From a checkpoint of a small mixture-of-experts model trained on Wikipedia.
Experts: 128 experts in each of 8 layers, 32 SwiGLU neurons an expert, 4 picks a token.
Below are experts of layer 3 (counted from 0) of a mixture-of-experts language model. Rows are named router (the router's row for the expert) and show model dimensions 0-95. Each number is 128 + 32 x the weight over its row's rms, rounded and kept within 0 to 255.
After each expert's rows: "comes after" lists some tokens at least twice as common just before its tokens as in all text; "comes before" lists some tokens at least twice as common just after its tokens as in all text. This comes from a sample of Wikipedia text that the model never trained on. Tokens count by the router's weight.

# expert 62
router [117 141  71 143 121 111 101 143 129 152 120 102 169 149 155  75  69 145 110  98 159  85 115 161  86 105 108 116 175 168  94 120  97 177 114 115 120 147  97 107 161 105 118  89 180 163 114 157 123 132 197  80  55  93 156 168 149  76 159  77 118 144  96  84 118 116 143 102  65 112  94  75 148  92 111 104 175 141 146  95 139 128 141 140 127 108 173  94 129 102  97 198 176 104 145 111]
comes after: "-", "==", "|", "\n\n", " •", "″W"
comes before: ":", "\n", "==\n", " /", " also", " of"

# expert 97
router [105 108 144  78 121  94 160 112 154  75 165  99 149 118 161 132 173 148 153 167 100 124 109 152 167 164  98  88 123 148 112  93  92 148  90 124 100 185 119 148  95  79  97 115  86 131 144 174 183  96 122  98 174 102 147 136 105 182  50  87 150 158 118  89 144  91  65 150 142 105 192 125 145 138 114  98 119 130 162  96 135 166 154 103 152  85 134  92  91  68 137  88  82 141 163  98]
comes after: ".", "4", "3", "5", "0", "6"
comes before: " |", "%", "0", ".", " |\n", "7"

# expert 59
router [ 79 150  81 152  78  95 174 169 174 178 100  85 156 176 128  85 129 102 141 103 142 136 110 174  90 112  84 148 176 171  79 133 104 144 134 153 170 109  91 178 169 125 139  77 148 136 123  91 178 142 151 104  82 153 126 114 176 117 156  99 123 103  98 141 180  88 135  76 147 123 145  80 155 161 122  89 146 173 129  87  83  80 150 135  94 129 135  85  93 147 153 152 118 149 153  76]
comes after: "0", "9", " ", "2", "8", "–"
comes before: "–", " |", "8", ".", "5", "6"

# expert 121
router [ 75 141  80 150  75 101 169 168 184 177 108  78 151 176 132  85 129 100 148 106 145 129 112 169  91 109  82 150 174 170  78 131 110 143 136 157 170 110  92 181 168 126 149  77 154 129 122  90 174 143 162 106  86 150 120 111 172 113 154  93 116  96 100 141 175  85 136  85 140 125 145  76 150 162 121  96 149 185 123  84  86  77 150 134  95 135 128  87  96 143 145 149 109 148 142  75]
comes after: " ", "1", " U", "–", "3", " at"
comes before: ".", " |", "–", "0", "8", "7"

# expert 8
router [ 90 112 152 145 112 131  58 123 141 112 175 106 110 117 180 117 152 139 168 184 153 188 168 151 100  90  76 105 133 154 130  89 117 166 101 180 112 170 106 140 144 174 121 108  88  77  86 117 137 120 143  82 174 110 122 200 150 132 139  74  84 150 100 114 141 160 101 109 148 148  99 146 152 167 125 106  91 147 170  88 184 143 169 135 162 115 164 102 102 145 159 127  89 190 174  92]
comes after: " ", "1", "2", " (", "3", "–"
comes before: " |", ".", "0", "–", "5", ","

# expert 4
router [ 92 168 135 110 105 113 130 188 115 116  98  82 157 158 133 144 181  96  98 131 161 160 150 139 129 141 172 139 175 156 132 151 115 144 163 166  79 139 189 112 116 147 172 170 138 191 150 182 120  99 155  97 103 166 113 139 131 176 143 133 142 137 167 121 153 100 130 133 102 216 106 115 142 156 149 139 158 152 105 107 194 103 130 214 206 106 157  80 164 102 109 164 125 146 112 100]
comes after: " |\n", "\n", "===\n\n", ")\n", "|---|---|---|---|---|\n", "|---|---|---|---|\n"
comes before: " ", " \"", " Total", " Party", " Win", " No"

# expert 86
router [113 120 166 112 125  96 119 197 151 171 142 138 120 121 164 148 172 137 187 168 138 117 125 140 164 124 106 153  60 180 118 144 128 130 141 118 100 121 138 149 172 148 123 124  72 123 109 191 150 104  79 108 141 170 130 177 173 198 157 125 137 145 106 111 162 166 113  94 146 177 158  92 139  86  94 139 161 148 135  85 184 140 200 134 184  80 140 148  79  74 114 113  86 158 151  98]
comes after: "1", "2", "3", "8", "5", "4"
comes before: ",", "0", "–", " |", "th", ")"

# expert 105
router [101 135 159 102  89 151 174 137 116 107  79 146 107 148 157  90 111  63 104  81 144 176  73 124 124 108 143 131 164 122 139  87  82 110 129 128 166 187  69 152 134 120 127 175  92 115 128 108 134 106  68 111 106  93 135  92 158 184 144 131 125 120  67  88 102 114  82 111 105 178 133 151  73  98 188  93 100 140  94 124 183 117 116 157  78 171 149  98  91 119  88 151  64 124 133 152]
comes after: " to", ",", " due", " and", " did", " able"
comes before: " the", " be", " he", " a", " have", " it"

# expert 114
router [127  99 106 122 115 121 144 135 163 106 174 105 171 141 115 120  86 101 141 143 155  92 137 180 144 161 105  73 174 169 108 141 130  58  87 156 138 164  93 135 117  68  65 106  83 170 150 181 164 108 131 133 153 134  74 117 135 160 118  76 140 166 159  94 151  91 148 119  90 177 133 106 104 176 111  87 192 137 170  87  88 164 173  88 121  87 136 177 114 114 120 158 103 149 145  84]
comes after: "0", "1", "9", "8", "2", "7"
comes before: " |", "–", ")", ")\n", ",", "0"

# expert 73
router [137 136 125 103 101  89 109  68  94 173  78 136 152 159  94 171 100 126 154 182 183 155  59 128 105 166 107 160 159 140  86 137 181 156 169 167 174 118 150 162  99  88 135 145 101 124 163  77  89 124 151 139 106 149 112 164 155 116 135  98 101 107 123 141 125  83  81 125 127 135  93  84 151  98 135  71 189 124  81 153 119  77 110  73 135 131 139 125 106 145 198 158 101 137  99  77]
comes after: "3", "0", "4", " No", "5", "6"
comes before: " The", " He", " In", " It", " This", " She"

# expert 3
router [ 77 144  78 145  77  96 167 160 175 177  96  80 150 177 125  91 123 107 146 100 151 133 112 175  83 107  88 146 169 168  78 138 104 141 136 159 174 109  99 181 161 127 153  78 159 135 112  88 170 140 159 104  75 147 130 112 177 131 155  95 128 107  93 141 175  83 143  77 137 132 145  82 151 160 117 107 152 186 143  88  73  90 153 137  89 131 141  75 100 145 149 147 115 146 143  85]
comes after: "0", "%", "2", "3", "1", "5"
comes before: " ", " −", " +", " —", " .", " hold"

# expert 16
router [ 77 142  85 148  79 102 171 164 180 182 105  80 155 174 132  85 130 103 146 100 146 132 109 177  87 108  81 147 174 171  79 134 107 142 133 156 169 111  92 179 168 128 143  79 149 132 122  88 174 145 157 107  83 153 124 106 174 117 158  97 126  97  99 145 181  84 133  72 146 125 143  81 152 160 121  94 147 176 127  86  88  79 151 132  91 133 131  82 100 141 153 149 115 148 144  78]
comes after: "9", " ", "1", "0", "2", " in"
comes before: "9", "8", " to", ".", "7", "6"

# expert 78
router [190 187 154 166 138  93 144 124 138 143 132 122 162 142  74 197 165 129 109  83 121 127 156 118 195 115 145 154 120 144 112 140 150 120 130  98  55 144 212 136 114  90 156 129 154 119 133  89 105 105 149 118 140 176 157  80 162 162  87 168 175 165 118 170 149 149 146  97 120 176 141 116 115 124  94 106 157 166  90 112 151 176 153 135 104 148 139 214 154 144 151  87 164  98  86 126]
comes after: "|", " in", ",", ":", " the", " May"
comes before: "1", "2", "3", "4", "5", "6"

# expert 68
router [107  40 139  90 103 117  91 175 158 134 109 168 180 129 132 155 139 109 159 118 151 171  93  93 162 109 147  77  90 161 116 189 123  86 114 166 159 129 171 157 124 100  99 104  72 134 158 161 126  94  92  97  89 161 138 139 168  93 176 121 116 180 104 149 168 134 125  97  83 153 143 136 120 146 156 112 160 168 163  70 126 111 150  74  92 110 129 155  92 158 169 148 132 180 182 104]
comes after: "9", "0", "8", "1", "7", "2"
comes before: "4", "5", "8", "6", "7", "3"

# expert 92
router [152  70 111  85  79 108 135 177 162 151 149  93 107 173 175 122 148 108 136  88 164 137 150 163 104 110 110 137 129  88  90 146  65 181  90  90 142 192  66 163 120 106 120 118 109 146 130  90 159 155 128  99  81 109 163 112 119 138 137 144 112  87  98 156 173  72 143  85 160  91 174  99 148 120 198 131 143 173  61 128 127  97 110 121  78 131 119 109  98 179 120 148 146 124 126  77]
comes after: ",", " to", " in", " of", " and", " for"
comes before: " of", ",", " and", "ing", " to", " in"

# expert 89
router [109 127 100 137  88  81 194 102 132 147  86  91 130 159 101 137 101 143 190  94  94 156 106 138 143 103 158  88 161 112  97 132  92 128 139 124 141 147  99 150 126 138 183  79 150 179 147 116 169 100 133 133  82 159 120  40 193 144 162  43 142 166 123 103 180  92  85  79  91  94 123  98 131 155 127 131 114 163 132  98 151  98 164 114 158  95 152  93 147 152 159 150 102 159 115  80]
comes after: " ", "0", "%", " JPL", "4", "6"
comes before: "|", "  ", " Total", " Density", "An", " Summer"

# expert 48
router [ 96 120 178 136 132 127 138 152 151 156 123 147 173 141 151  97 152 157 159  72  93 126  71 109  91 130  98 163 142  90 190 167  70 154 106 120 132 147 118 148 107 126 145 157 173 168 125  81 108 150 116  58 107 102 165 136  93 179 181 144 115 153 168 143 144 128 112 126 125  73 113 120 118 152 166 157 133  97 131  89 140 109 172 105 113 167 204 123  58  90  70 197 161 107 153 113]
comes after: " was", " were", " is", " he", " be", " been"
comes before: " in", " by", " to", " on", " as", ":"

# expert 66
router [105  83 108  97  80  96 180 155 189 145  99  71 124 177 164 109 154 123  77 108 147  72  94 179  78  93 111 118 171 121  96 119 129 117 152 138 134 171 117 177 148 116 150  81 148 135  94 119 132 141 141 112  74 135 139  81 114 125 161  98 112 122 139 163 149 130 151  88 103 109 143  92 188  92 118 120  81 162  77 129 124  90 154 101  86 121 185 119 109 164 177 178 169 187 125  85]
comes after: " |", " on", "|", "1", "6", "7"
comes before: " ", "  ", " –", "   ", "ision", "==\n\n"

# expert 24
router [ 77 145  91 149  72  98 168 165 175 179 102  76 156 177 123  84 134 108 145 104 149 128 109 175  86 109  78 151 175 171  78 136 105 144 135 155 168 111  93 182 165 125 147  74 150 133 118  91 175 145 157 105  86 149 124 107 174 116 153  97 122 101 100 146 176  90 138  77 149 121 140  80 153 164 123  93 148 178 130  85  79  81 150 132  94 137 133  82 100 143 149 149 112 145 143  78]
comes after: " ", "–", "th", "-", "3", "4"
comes before: " ", "0", "9", "5", "3", "4"

# expert 38
router [141  84 123 142  58 146 134 113 170 174 104  89 164 174  87 150 148 141 136 118 141 142  56 162  92 106 105 156 120  82 102  92 134 150 117  98 110 129 166 154  89 133 121 102  95 167  95  98  92  96 165 130  90 169 112 171 169 124 198  69 118 118  70 135 119 143 155  93 138 108  89  69  92 104 109 114 129 180  90 104 111 105 121 102 123  74 154  67  76 103 156 120 159 117 165 149]
comes after: "1", "3", "2", "6", "0", "5"
comes before: "1", "2", "0", "3", "6", "4"

# expert 108
router [ 89 155 118 147  99  85 127 169 164 142 105  94 171 163 155  71 109 132 186 152 121 145 163 202  91  98  78 173 178 160  74 144 101 126 142 125 148 136  84 152 183  94  94  75 134 119 139  75 132 164 163  76 127 101 107 130 114 122 151  94 122 118 140 134 169 103 163  98 145 128 153  90 170 171  90  82 108 173 138  91  82  63 152 161 109 123 156  96 117 130 166 140 133 174 102 119]
comes after: " ", "–", " (", "+", "″W", " +"
comes before: " |", "–", ".", " |\n", ";", "0"

# expert 100
router [176 101 117 153 187 142 141  68 153 117 189 108 152 139 136 146 137 122 128 102  86 170 151 147  97  97 109  84 175  99 127  71 175 175 167  99 120 160  77 147  96  97  67 105  89 104 168 142 117 118 151 126 185  70 157 148 127 102 129 159  92 156 138 160 121 100 130 137 132  73 165 130  98 157 113  95 154  71 138 180 145 163  77 144 105 138 122  87 180 159 154 103 149 110 177 100]
comes after: " |", ";", ":", " /", " September", " November"
comes before: "1", "2", "3", " |", " |\n", "0"

# expert 110
router [135 127  79 155  83  69 146 119 167 166 117 104 160 163  84 165 149 136 154 134 155  70  95 159 150 142 123  91 182 163 108 164 135  72 127 155 153 135 115 177 105  99 117 123 145 123  86  72 181 164  91 127 111  99 133 121 132 149 173 101 115  83 170 120 177 106 135  95 165  98 173 103 161 169 118  94 154  90  91  88  98  99 150 124 119  94 168 116 115 183 157 188 155 156  89  72]
comes after: "0", "4", "7", "5", "3", "6"
comes before: " |", " (", " |\n", " and", " is", " was"

# expert 50
router [110 115  85 128  88  87 149 104  88 148 162 102 138 139 154 194 136 130 150 148 157  75 173 124 133 144 113  70 129 133 137  72 125 114 128 143 143  62  99 105 121 190 103  93 107 159 145 134 172 197  99 119 113 139 181 155 112 155 204 170 126 123 107 143 163  85 110  95 116  88 131 109 125 170 122  74 161 159  99 119  72 137 179 160  92 166  72 155 115 110 119  84 124 179 104 147]
comes after: ",", " New", " United", " of", " in", " North"
comes before: ",", "\n", ".", " |", " (", ".\n\n"

# expert 79
router [ 80 141  86 152  73  97 169 163 177 175  99  77 153 174 127  80 130 101 148 101 149 128 115 175  87 111  83 151 172 171  87 131 106 141 137 153 171 108  91 182 163 120 145  74 154 131 125  93 179 144 159 108  79 152 125 109 173 117 157  93 126  99  96 147 175  88 140  76 145 127 138  87 151 160 117  91 150 178 130  82  81  80 150 137  97 133 134  80  95 143 150 150 112 143 145  81]
comes after: "–", " ", "0", " U", "|", "-"
comes before: "0", "9", "5", ".", "3", "6"

# expert 99
router [129 149 154 100 174 120 137 151  55 128 148 137  95 146 157 140 109 122 148 162 147  94 179 157 127 127 156 196 104 179 136 182  83 149 124  65 149  77 121  39 118 154  66 124 145  69 151 159  95 131  79 127 105 129 168 183  96 112 145  80 114 131  61 133 123 138 102 116 156 106 190 102 172  83 101 141 111 147  87 115  99 133 136 137 123 143 139 104 136 113 107 143 130  71  85 117]
comes after: " the", " The", " a", " his", "'s", "The"
comes before: " of", ",", ".", " in", " was", " to"

# expert 102
router [ 82 140  86 151  74  98 168 167 180 181 108  75 147 176 129  86 125 102 146 103 143 134 110 177  87 110  86 151 172 171  78 132 107 141 134 158 165 109  95 181 163 124 146  76 155 130 121  90 175 143 158 111  76 154 126 107 174 115 152  98 126  96  97 147 181  79 136  75 145 127 145  78 149 160 122  98 147 179 126  88  86  80 154 134  93 132 141  82  98 139 151 147 115 144 148  85]
comes after: " ", "1", "–", " /", " July", " October"
comes before: "2", "1", "9", "8", "7", "5"

# expert 40
router [ 85 146  86 144  74 102 174 167 177 169 101  80 156 176 127  80 123  99 146 102 149 133 107 179  89 104  84 152 172 175  83 132 110 138 136 161 173 111  88 183 166 124 147  78 154 127 124  89 174 142 152 112  80 160 131 100 179 119 152 104 125 101  92 147 177  84 136  79 145 127 145  77 151 157 128  98 148 181 131  90  83  81 153 134 104 132 141  80  90 139 149 140 119 141 143  79]
comes after: " ", "°", "′", "–", "}", "_{"
comes before: "9", "8", "′", "7", "4", "6"

# expert 123
router [ 82 140  82 148  74  92 166 168 181 180 102  77 155 177 133  83 131  99 142 100 150 137 108 177  90 109  84 149 173 170  83 135 106 143 133 161 166 104  99 179 172 125 143  78 157 129 119  93 176 142 158 111  78 147 135 107 172 115 153 101 123  99 104 144 180  85 135  76 143 131 145  80 149 161 122  95 146 177 126  88  83  78 147 135  94 134 139  79  94 143 149 143 116 142 142  79]
comes after: " ", ",", " and", " was", " he", " Mad"
comes before: "9", "0", "8", " first", "'s", " with"

# expert 21
router [139 175 102 144  89  84 159 107 172 185  77 122 174 175 125 140 160 140 115 151 165 100 119 112 102  85 191 132 151 143  88 153  74 101 169 136 172 105 153 174 139 127 125  83 141  94 162 104 135 164 155 103  95 109 111 166 173 178 158 107 150  78 151 161 145  92 140  67 148 126  79  87 158 145  94  85 163 163 103  79  93  96 102 112 145  92 156  87 146 139 168  96 124 163 125  98]
comes after: "3", "4", "5", "8", "7", "6"
comes before: " ", " \"", " Green", " A", " W", " D"

# expert 74
router [187 163 177 121 123 131  54 139 155 102 147 101 137 146 132 150 153 136 186 151 199 149 148 122 140  80  88 171 107 133  95  79 160 171 109 188 102 158 107 117 136  98 162 106 187 170  65 128  79 133 101  98  91 181 170 162 142  92 164  96 114 149  81 164 146 119 108 107 137 141  98 103 114  94 100 146  96 164 141 115 169 118 130 102 169 140 160 177  91 127 171 136 132 179 139 125]
comes after: "2", " ", "1", "–", " (", "/"
comes before: "0", "1", "2", "9", "8", "7"

# expert 113
router [ 90 155  78 103  77  89 171 156 127 163 144  99 176 172 158 115 106  90 105 126 153 118 176 175  92  98 118 170 139 148  95 178 106 132 134 121 153 112 117 137  95 150  60  72 133 143 140 107 143 161  96  94  94 145  99 183 151 117 150 121  98  93 114 189 118 103 115  88 145 127 169  88 113  94 147 155 196 192  88  83  95 128 173 179  94 149 134 134 144 110  91 140 149 141 156  72]
comes after: " the", " a", " his", "'s", " The", "=="
comes before: " of", ",", " in", " and", "\n", "'s"

# expert 43
router [ 82 147  87 143  72  97 161 172 184 178 102  84 158 171 135  85 130 123 145 102 152 143 112 183  95 107  81 147 183 174  84 126 113 158 136 162 178 112  95 174 170 129 151  69 157 141 122  89 172 144 156 117  82 153 124 123 160 120 149  90 110  98  97 154 186  89 136  69 149 127 149  87 151 163 127 107 148 176 115  89  86  88 145 140  93 142 139  84  91 149 151 141 128 145 137  85]
comes after: " ", "2", "°", ":", " (", " same"
comes before: " ", "0", " States", " Kingdom", "–", "jan"

# expert 71
router [104 110  94 141 100 133 180 108 176 180 136  92 153 178 159  83 124 114 158 109  67 169 124 175  69 114 114 171 178 165 115 101  85 134 141 135 141 151  67 162 157 131 151  83  98  93 154  85 193 149 159 129  77 103 141 152 122  94 164 109 136  91 128 146 149  78 128 120 156  62 159 101 173 148 149 126 126 141 132 127  80  67 144 150  67 139 163 142 130 162 142 160 146 160 156 100]
comes after: " |", " —", ";", " –", " ·", " Votes"
comes before: " ", " |", " |\n", " —", " ·", " %"

# expert 11
router [ 88 158  86 162  74  90 143 177 172 154 128  72 171 168 112 121 119 124 130 132 151 170 149 175  63 104 134 137 160 184  89 121  75 106 110 156 159  93  79 188 164 128 137 101 115 123 129  83 161 128 176 117 101 154 139 125 198 108 115 117 137  80 112 134 128  81 129  98 131 144 160  60 155 136 119  74 111 181 106  82 113  86 163 164 103 141 118  82 123 149 158 130 125 149 101  85]
comes after: ".", ",", " that", " where", " when", " which"
comes before: " was", " is", " had", " has", " also", " would"

# expert 111
router [ 88  93 106 150  74  83 145 157 191 168 128 103 112 168 159  92 118 138 121 142  93 103 142 181 108 166  72 177 183 131  83 121 117 188 124 107 147 149  99 164 147 137 181  84 117  92 106 107 159 136 105 121  84 103 120 152 133 137 144 126 141 102 148 155 132  75 155  81 115  68 143  89 143 157 157  60 156 164 150 118  96  87 140 112  62 153 166 111 162 158 154 111 137 110 121  57]
comes after: " |", "3", ";", " Votes", " —", ":"
comes before: " |", " century", " |\n", " place", " of", " Carolina"

# expert 7
router [119 121 151 127 137 124  73 171 164 146 167 110 127 111 157 137 179 109 139 149 167 104  79 143 178  99  85 105  67 176 124  80  96 124 120 179 166 157 141 144 103 172 135 117  95 133  94 161  91  89 147  83 120 172 162 182 175  77 144 121 188 146 133  99 150 175  63  99 101 159  80 106 132  92 159 160 164 147 129  96 169 119 173 105 164 106 130 136  89 127 139 196 121 133 142  96]
comes after: "1", "2", "3", "4", "5"
comes before: "9", "8", "7", "6", "5", "4"

# expert 91
router [119 156 101  99 102 109 148  91 161  98  86 111 153 162 158  85 176 124  86 107 153 147 165 112 146 107 161 157 170 186 154 139 151 125 165 156  86 130 165 123 164 106 192 178 103 153 186 117 172 104 169 129 179 129  88 149 164 157 194 155 152  99 146 151 171  94  75 129 122 120 154 108 156 168 134 156 168 114 136 161 115 122  96 178 123  82 164 138 173 166 166  96 134 168  78  97]
comes after: ")", "0", "3", "5", "4", "%"
comes before: " ", " —", " +", " −", " L", " T"

# expert 85
router [106 148 105 163  59 112 200 174 182 188 112  70 134 167 148 119 130 103 174 114 160 144 120 166 135 122  78 160 185 188  72 120 118 107 138 151 141 109  80 178 154 118 155  91 159 156 130  59 181 128 162 114 119 138 117 140 177 108 136 106 110 101 126 108 179 101 126  75 138 147 119  81 132 159 122 119 135 179 160  70 108 102 119 140 148 131 137  77 114 110 123 139  81 157 152  99]
comes after: " ", "-", " (", "_{", "1", "–"
comes before: "0", "}", ".", "5", "4", "7"

# expert 61
router [ 76 129  83 126  74 111 188 126 176 177 128  75 134 181 114  74 117 166 119 132 117 139 108 183  88 125  72 154 150 153  78 140 117 120 162 149 186 136 134 190 152 113 141  90  97 106 144  89 174 126 156 124  92 140 120 116 150 157 182  74  97 105  88 159 161  81 122  68 109 124 115 102 168 161 109  77 109 195 112  78 103  92 138 138  90 144 128  92 107 124 126 119 132 136 138  94]
comes after: " |", " MPC", "3", "5", "4", "6"
comes before: " |", " JPL", " |\n", "3", "4", "N"

# expert 12
router [ 72 146  95 163 101  51 160 175 170 148 190 121 137 130 124 118  98 159 121 102  91 142  96 139  82 140 109 141 152 137 128 153 114 117 113 107 141  93  71 133 148 170  77  76 178  98 150 116 144 178 141  73 141 161 160 151 172  97 154 127  83  98  70 132 163 134 110  80 172 105 171 101  83  73  94 134 164 116  97 124  64 135 134 142 115 121 136 120  82 129 123 145  67 164  88 128]
comes after: " the", "'s", " his", " a", " The", " her"
comes before: ",", " of", " in", " was", ".", " is"

# expert 103
router [202 109 147 163 143 109  92 145 154  74  94 124 172 127 163 164 146 111 166 149 152 160 184 172 178  95  96 149 117 153 111  82 154 138 116  90  64 145 121 119 101 110 131  99 149  80  90 111  73 189 153  99 103 176 166 108 160  97 117 112  66 155 172 102 132 115  78 131 171 117 101 112 106 151 110 116  83 153 144  88 151 131 132  97 114  89 167 157 120 138 161  67  79 166 146 134]
comes after: " ", " (", "–", "/", " $", " +"
comes before: "9", "0", "8", "5", "7", "4"

# expert 2
router [ 79 140  88 151  77  99 171 163 183 185 106  80 153 183 132  85 124 105 143 110 144 133 111 177  89 108  82 149 172 171  81 132 107 141 134 163 170 111  92 184 164 121 145  80 154 129 124  91 176 141 155 109  82 152 124 106 172 115 153  96 121  96 101 137 181  83 136  78 144 126 147  79 154 162 124  96 146 180 129  97  78  77 151 136  96 139 134  82  94 142 148 144 114 145 143  81]
comes after: " ", "′", ":", "°", " (", "–"
comes before: "9", "0", " to", "5", "8", "7"